python train.py --num_hidden_layers=17 --hidden_size=128 --hidden_act="squared_relu" --router_score="softmax" --balance_loss=0.00208 --vocab_size=6619 --max_grad_norm=2.0 --max_seq_len=1024
Below are experts of layer 12 (counted from 0) of a mixture-of-experts language model. Rows are named router (the router's row for the expert), up (a neuron's input weights, with its number) and show model dimensions 0-127. Each number is 500 + 50 x the weight over its row's rms, rounded and kept within 0 to 999. Numbers have three digits each.
After each expert's rows: "comes after" lists some tokens at least twice as common just before its tokens as in all text. This comes from a sample of Wikipedia text that the model never trained on. Tokens count by the router's weight.

# expert 11
router:502473442538519523408504454386583577518431557414541409566517529420529482518568528540557507483500501543544490505520609425509473481408458450557540520530412567500499479539450508550539510465447544516552460476468465558519484530475479526454504556543412504492478471452551531458522483513458511519479414454516509493545439507457529526578631427453450401359467559525598568474496532399475461522464
up6:454567451550462599490443517495578533547474449577466443526487539496498513557521514474507552514610473498452500440549490427427531511484551402491520492545472593456528496472549556449494429471437540501500555549564490505408505536508461558439439548522486539633501443519496592444370487457392442403549421494522456513457500395533537485475524473529549530495489408488443524513501619569542513474531
up7:503468400540484510538432608425592519571466505383530543528545538375558529536538470489443518561487427540527432532485492460504519504489448475531451494476465553508485571455489527478515494480514458441364532564575382568534493467494525518460433520421545417500492472492507580455552511475532485573560537488532416497470457553571507471536519555589472568484499456466508461509433531673502512511507
up8:529454448382472518422485536497521478471526453504474495493496553467466484585518570476562508526502536442493462482453567487533509480516391512563497526464505495402509472501495548532519544506551490454548524622511578444435470511534500550538543472517553523466478598503533567427529492514453460522524472392510542488415514531597529513516589553500377298544501371509397510529547551518533510516482
up9:520455525422526552419502512518415531473505508409439501526458536522468528552546518516498465441426461562550477428495479515581504512459461511566534567527445460405425468512480547503444442405446543491550477604447450579524521576438547508541461527441417515548482542441506504410475473473450521602501472476557551468561410463457434594558471488456526421480569504559490500486576659489496429483479
up10:440483404558479510434551467422411545479481524548508537455424494460535462508484554633535437530532530515527504487611500555493497492428498504510524449516561463580430410534497540563619579453485394464556501451486558467527536477453407498588544472523538490501534507532454534579494464504447502542484425462457479489487403546571585492507530463601492429477431566518531494428561499592444441471500
up11:571501529522623505529493577507503502551427527488499486444436502472449468528465460554503503459595488534512461556546472421524488411481467428566422554458478470455479528377403531428497512422466439490513484537472429507493526424562508529488511615514474419546464470496481502474445473499537558487486433488453470407571459553535628525535517544523489487573489602482535595493477660532544511491445
up12:508544463551480523501525570534626506505502528515500538501456506477424465478545531486532606533517464507505534475604535483466476538484545492491534538604534552499648496584407457452464477585434573496469532553454533421452522416406462471462458495481593450484536493490481425541575492443570541474500390500493431583384498492566513422552528465527411540430466529411466518498508468527483431506474
up13:570581438465558491521543478361536484475501438463572460481505616425495518455435525617485425594528554469527575519546540502553479464520368489523434498479462507482504455557494516478550543473537501595558437428445529419425556522519454471419570455506494497481478514582514531619510430514561515455466545526583505534578457501489460512516554531461530506458471443486473458540454497446413529529578
up14:533485487449521460480488538465538406557413451413433475469549567490511494499512571564543506556525501524517550514617520507558541395458615485477391517523505461477512447462502519418573498439490432506522458433475512574578461486550562538516488500568526474543576520457450590486495443519534498543472462489543517491418509454435547456598494468463343432570502428605538567499526546473484481550446
comes after: ".", "\n", ")", " |", "==", "\n\n"

# expert 10
router:498499531379530478443596420385504467507488567522510468433473504522475458488504528600523511422459494546497613399504500549573455402497441516473544529483493453598435569484560529497564510525519510457455496479423563579474475477571419550427462466540526564466505475505463494532477509538557610516508499522499502432490492337445479529449567471494447543509639506530532524540489428506513538465492
up6:588527477513493443482575415527470461478564449517432511468532467597491570490468606472524493530455411538472567506528459575526530474509452480472568536428502497451473504543571478398512513492431546498521516434541610578507422446447461531410464473481516481474540478503543462501561426466532538553539472578541491369475507524567443406553449454463547461519623458467530443522592522480438401488522
up7:495560427528472538518662465532523533442540608474498535559460519519545431524544469512443465469515524513467521491462542522534442502573440509566440431591552599502507483463482501442495509414520524568470479443476516474429446429594536493477414523466530493516434435583481569530589485486453468440487541494464469481577562477497403530467517548567485360466494474595503516495480460472441558409578
up8:502484488520459570503470474543517567596484554485462485441428529545538495438462443567515482513515547596503487505592566476511536497498499501512493469468507536547559399538434511416472541456526496457409546617410411574464451532526416482525504452507470460489543479512529557635507542465454514524445627481539538454520506443424551677502562503483450530475487525508474398441429467481519534445516
up9:452527475642503575458491509489541513546496516477485532405433478524431591514486558535578436500553468531568581506525463580490427515543450586543457541533413496539472435433580490536573479456434485478539414523495434482518475568530495535518460509528559552429463571420539469527535564478453609500500444453437566388472428493487449459409497472481405442531486544495460490547578446543442498491523
up10:505503499500488407433550468483533533579594512507445417575469486463496577473483548509494453488531463611483506552506487502582472475500540547557442506502412532531450498548507499505511502469417589490502531489563496544459522493536477588554541475517578528515447576557394551421659400450507493425429484515456542490522461511368514434496493553501442497407464544519413540574548464424437503465480
up11:492531500429552559551468519498500441463463557555452444451502583453526497476480582588478436567551465525498566564509493500502541543479455473568485520459456495457494487405492484562489483436505467483573488494574487414548431521506487491397508481445407591516517442509387530476554490636608567450484522490570555575513442520431450469509519478431476456602522548558499534487373558467488476550417
up12:507497523432515465533525510442486495559479543442518560596534475471390480539436562403455578511507557541544501493519494502532496424478504533527498549492490635535518564464509509543485558475485552445497456503469523499470540374466499508551503411459430422457539511463446474471536486457445507579520555477488416382529522531527462406509585438480381511442541552607666548556543481512505494508491
up13:436546445470540529529633461428438473502502445552494461495496511425451435472545455611527536461520466502426608558476435471516490552478607562587454522472459557525404472485443539440488544488529524555534468532420487555505427396553466472502523479488571572591590482407480502500473409468500533466609495475502481499485525572459470501555436460567452437450516573484496405473505527504526447526543
up14:505412554522507510563533458520443527439559460569432478454507439576515410478434634496435578500454485534571448510582484365517593456522462494580552551537481482502516467524430376490474442498499471469505546475477502563505479579526486451453512478470494555501551403443435517542527411483572484480531510545539547483471482525458465492495507500492552482546494507487511470604505500433354487552628
comes after: "2", "1", "8", "–", "7", "6"

# expert 7
router:410595513508458562494452556469436443545499525419569508446515428479498498509460511518520435561541532545568420452570438568492457541460571554505471436458493568507462400423564473523487544518527541511453437447408533488503429514463567514593518491539501465493430506513507507439566576549502521458586534501433478536513441642509443533541484548535476525455449437472441499594478425538443583393517
up0:517540513444445555509463536426414541520609560447538501503465411463563519491564497495478458528615475463488488488580537479471605492486458596496518424529469542452520537481577557439509495585460534544517475582466499458569436520522446454541444564472430464540411486436483427552571499562453561486507458454491576405491409566476412503508527450434537498425533473477447411472589490583492507537487
up1:487519580425490531500409451496480534576485495518455457545475571418468421524545596605492496554542414521494561521460525480488504496527477528522440416561507511507485502463532462442581429529414589491491431550481518578505498524435598449524490434551497455503524546505503424457450572432446551563539521628390511448549492601519536500555505529479419502486462545404434486505438559520453414470505
up2:444451495495446477486472478459472512415515517528458495491515489545503501552457543549453608417591464443556442509516348469525502619574445549570527502436484555550416532478431537475498490557493436511434389505543571517501443456486481516464524509548504526522565547565372536492473486530500512367473517547535600467531495543436497472493458552485420529476485477419612551455557537523469581517516
up3:503460422497498558445426579433496493426475496346566504485496477460400522484528508544445473567664504449489463556540469479493445497481583511508579471608491477494503490514421453507517553502425568515581505546507501470449522448485515478391455405504567514453506477409364502477511408554516467415496557531492571513517544544513542561476532543502532462544516557579511513543536468526452510479447
up4:542507465451499527492458514533487457577529518465443535478499505509535479660460521451484532507561512489528389617388441515496540505542442513492426576514474506493463508473509524531492465567495572461487489503478582555527523552486541462502549476489586553513484514433424356365492405528463645467537516508524557468546392533538515478509507505487428531502501489520474527542486367561499585476447
up5:472475524450542531549479531526491558486529380554491455454437583433579491582583649468454613539528474511558447457539527555425508519455496415517498465461456567491482459449552463525487445543528567518412494545459475464488484435552581496572452459545485621513457440458444509465458530548475441466482514521451561553455436513565475561518481457483391490545588482601447508474522535482432485465533
up6:492522509518447515501420533460526536554507517446502506516466496513566442473549390517509518475586500421504561461515405454573536639451639516512516561573591478438469426502472506453380559534544486577437503582475465454523546539474501541493511500479503509529494470426493468521453418573470393495503569500570567382486499581479561503514444526498522542422553501450474492504468483570452460412441
up7:506457438430521461529402526459522513487510574503519501483491449525480594445527574624509509548535554493468502549504440466491483514579466532494413467544516508446612516479480419483575515543492483517429454442550450454467551434530459532355518481439437440625505486476509582491473527590457455440500497538375514593487510523478534506543642448548539526469508461511551553541481494459447557435541
up8:449583454473486558421439582516493551548542560469476422411406446541462473519571501619550479464564458512580590441477394529483462485521485471541405470446530391608497441532482520474382595520489581432540490459514423488434504483441562494565472490442419474500596517427450532487481560527465535519568558528488503446499480500518524546477493464558513505559494472527504441557528472460474499544518
comes after: "\n", "-", "\n\n", "|", " JP", "C"

# expert 13
router:510444558451488456524627452523416500534485573524501446510600573485491534482428533561577508517501466571459419498520431588463642502536548472531474417524515520510489577479531501490430448455549482474491515462506508523473539482455506455485477486443433457529607519536552519465511513425441466459571499510475513540527513477574447563520505506409536523586474563457529401476512365363460523434566
up3:470506423451524487545465517456545452567530427607446492486581521533559458483428558521538524537506501411503541468587498411453523592496512520542466505595467494382523528434555476485614574441528413535498448447498396444520518480551490561439491465546599456491616470470527527545489540412500489512500581484409457423526453557505570474538559471434470459554444484508528587537477525451491490467500
up4:547480502461414473539565470502576504582452573470506471514515480508490508542527492593545407491467491479554399576460460514499587586603482487514494510621520512539444530541509598537488494451549485560520501423512470561437561441554400489484512575483541457465550591385459478523458551511326491466499517492508499390527513481503495526518468425393474547455501533514570451475504562450489532509489
up5:399553491549447486626592544544519539526487521563488491489434494536585478492485462498483622524625437432488388521493445384427450477481411510479550603571579493558467484497449461568559422394469490563537485475477592511489539495446542428505499506426472429547505427470553612490477504465502479492478514575513467462538568454446532456532515545498470477448502517533504461476499496477470452484539
up6:465520446492505480522482561436576546546524425490538528492597495447373528520523576508431567441477459506421515483461512494527614486535524498554454449523508520516432520470548507526546412503478456487439490428475539471640547492500537488527526482510384504511531447558518404565478475575396385468495550478563559493558457465445457525534520566471568523561533585511524416454598421537494449490549
up7:529478462495429517431542450495452551498605477507512463587444509530387523537530587472485527569572507478472435521523412440384457504550403470524517543465565466399538435531432453447470488505575475496511493437550543492569498530427432518514510495477564540538486492525522609540470427462428494487528510571453504440517533549454433510507421533495581592493612483527465521614553415525441488544515
up8:420548425486585488520478566440552502560563530524512522548598504471453492549548540408517501466430454486454544463477472446434543436535458481529494523493522451639393461501541474538565571506482523551455481454475529477578568409474540527597528520521406472485617591508472496537466477509483476465452516502553490481506444466475420409520524565502605542546510515536421464491495434492451524393605
up9:523481454518493493529449480517521442480536524505487475561534485531390479550555587552539581559513473459542376578542445484524472522569452512504439581436443497491534449523492463460529460528480522459571524488533469546429417612478610545518580544544447468531537467499477375525460556512383424547469452478416452552534444439491430510494441456473526400537485482442580546516483552575426466530551
up10:490432483480596507555349517442566455436528490459370492470520487452510496547474457455576459503520571498539513564484458546553473495564521436575517524426476530425544499464477481508498463587493532589543521399496593407490554601497461552496543585461524447439507542464592516501454506456567483494477502466478534527581506477499473490402433558584479458408516603507504444482462452475558487535543
up11:535456521482524534568510505449521554477489569482481482321548520493545443486480493535472560422545574442483532592569602513518507457495487565492451461545534461498545517529415453501475490473555570463565536485481482499489550525398551489421469580507485519449473605428496422456570525435488535486431586434511431432533484433433453494465516439513529542543400472511482570405402553500483522443566
comes after: ", ", " in ", "| ", "\n", " (", " "

# expert 2
router:448485541456425527596587499459470463455599615526514532466549584447540450434492436515600459536553428398506516485526395530570494479427515507469444457492587510551497562601469458496501508537509472479484459513459420527493587554462558444453516487417508494438415527469525499442426468408483479504533554506579456478589519462452477483505539531494596525493401515520565501553487492491539441433570
up6:523503530539475484460492535566511520516578521438480448488554533578439473481443526555528518602481515458539488553530534459514443501458457506678475567475517508554526461543440427571530504469434458444508465503531458464389557508515445422538504491531562481536555419603549505479475459401562492518606480545491510474444452517505610463432532441526497462468549439614485420530394484425504535469560
up7:550482404483457457463496494480498577590548469479566560429484487453457507510524523434518472534507499557555501587519422561588535520466547421545527411532365630492487412487465595563530528476474406435521505463503433536498530426491460419471468440532465465553527546461528523497510518546446528450491491578518583545485448475480599551480540483530535465453439468483522471609514426418564451497577
up8:418529484509508534442488437489552551531445559435555497421517437484458552461594423544518467538529528463528446510501527573594469507462547555463511405375563445499532494479460507528456420531450559397421519505543526484489472469502492514449519509510414495574515519439387507509526632587451451510471571471659519547451447531550489511439520465546551439482520576456440434503477515550502478541512
up9:501500478476465487550460493444489509515504525513435538460522464498486527539573454450513516450588556419542547417538486519556373414499524599475442426591576500518525437499488390487555556543429633525484460558492477466411462540524574583474561498570513414487535481402509486495462494557426493482519523502522481503539622426508588515471514557537447499468376481502540524499555468484433424529517
up10:520461510481479630466585485406504463532506570568499459530448516424419507524539539514514611457476472474441476590522533472531559432494447533553492577491444468523531560477558454475584530431487506493463454495439419532434466469470517482531482559486597493531453548512449462536434517489481549522391446434586489517496498461573514460640505541510618485491474553579464521480506387533487541429414
up11:556504484477539455541491434525430538521504547558505479477563552409486472523452460526544507465530453603510497438495422504565449604448353497552539469513517451426436551481507437505523572524470459408479530542412532491513558603445465502551540556556529444540507468480449482559445520498376409488599423439590473425522534463552569470481476532457492469487443470507558564524512571506433441482444
up12:526488399424546433505520411492488599524467467584555523496512524527486505518516495580468492477500558605557518424503487562470617543472533505418524429566491524451444478515470550467532499567587482501541442492500438492455567436555527451539420467512488446596519431482454469407491407524416565540618489513539505477557489486467475496478573566525469467445428469460539489383543537485443397498551
up13:502486500384446580566462474431490460516528432519366570471534499553448476513499428525473514430506481460492467490358549384506454538479561520465568532544600511494453539540455542505530492434523469464601463505441399527553619479442511468538524552567417489467612475560517514520482513543536552506450476512535503446581518495483530516565449556491600472487496468507556470498525459444410477558552
up14:509462551451531528405493508414521474564555437587508429558505478434464504522476493586401505513479482434507517489451528473486578545496501459426451425491534593493513512516553583443569401543404507501512462606596538486459576528410435537531458472467519513478536607436540506460478433539499390531508544498550491502412475547483499445500547466526595489415463404580496492478516454570534460547519
comes after: " | ", "1", "0", "3", ".", "6"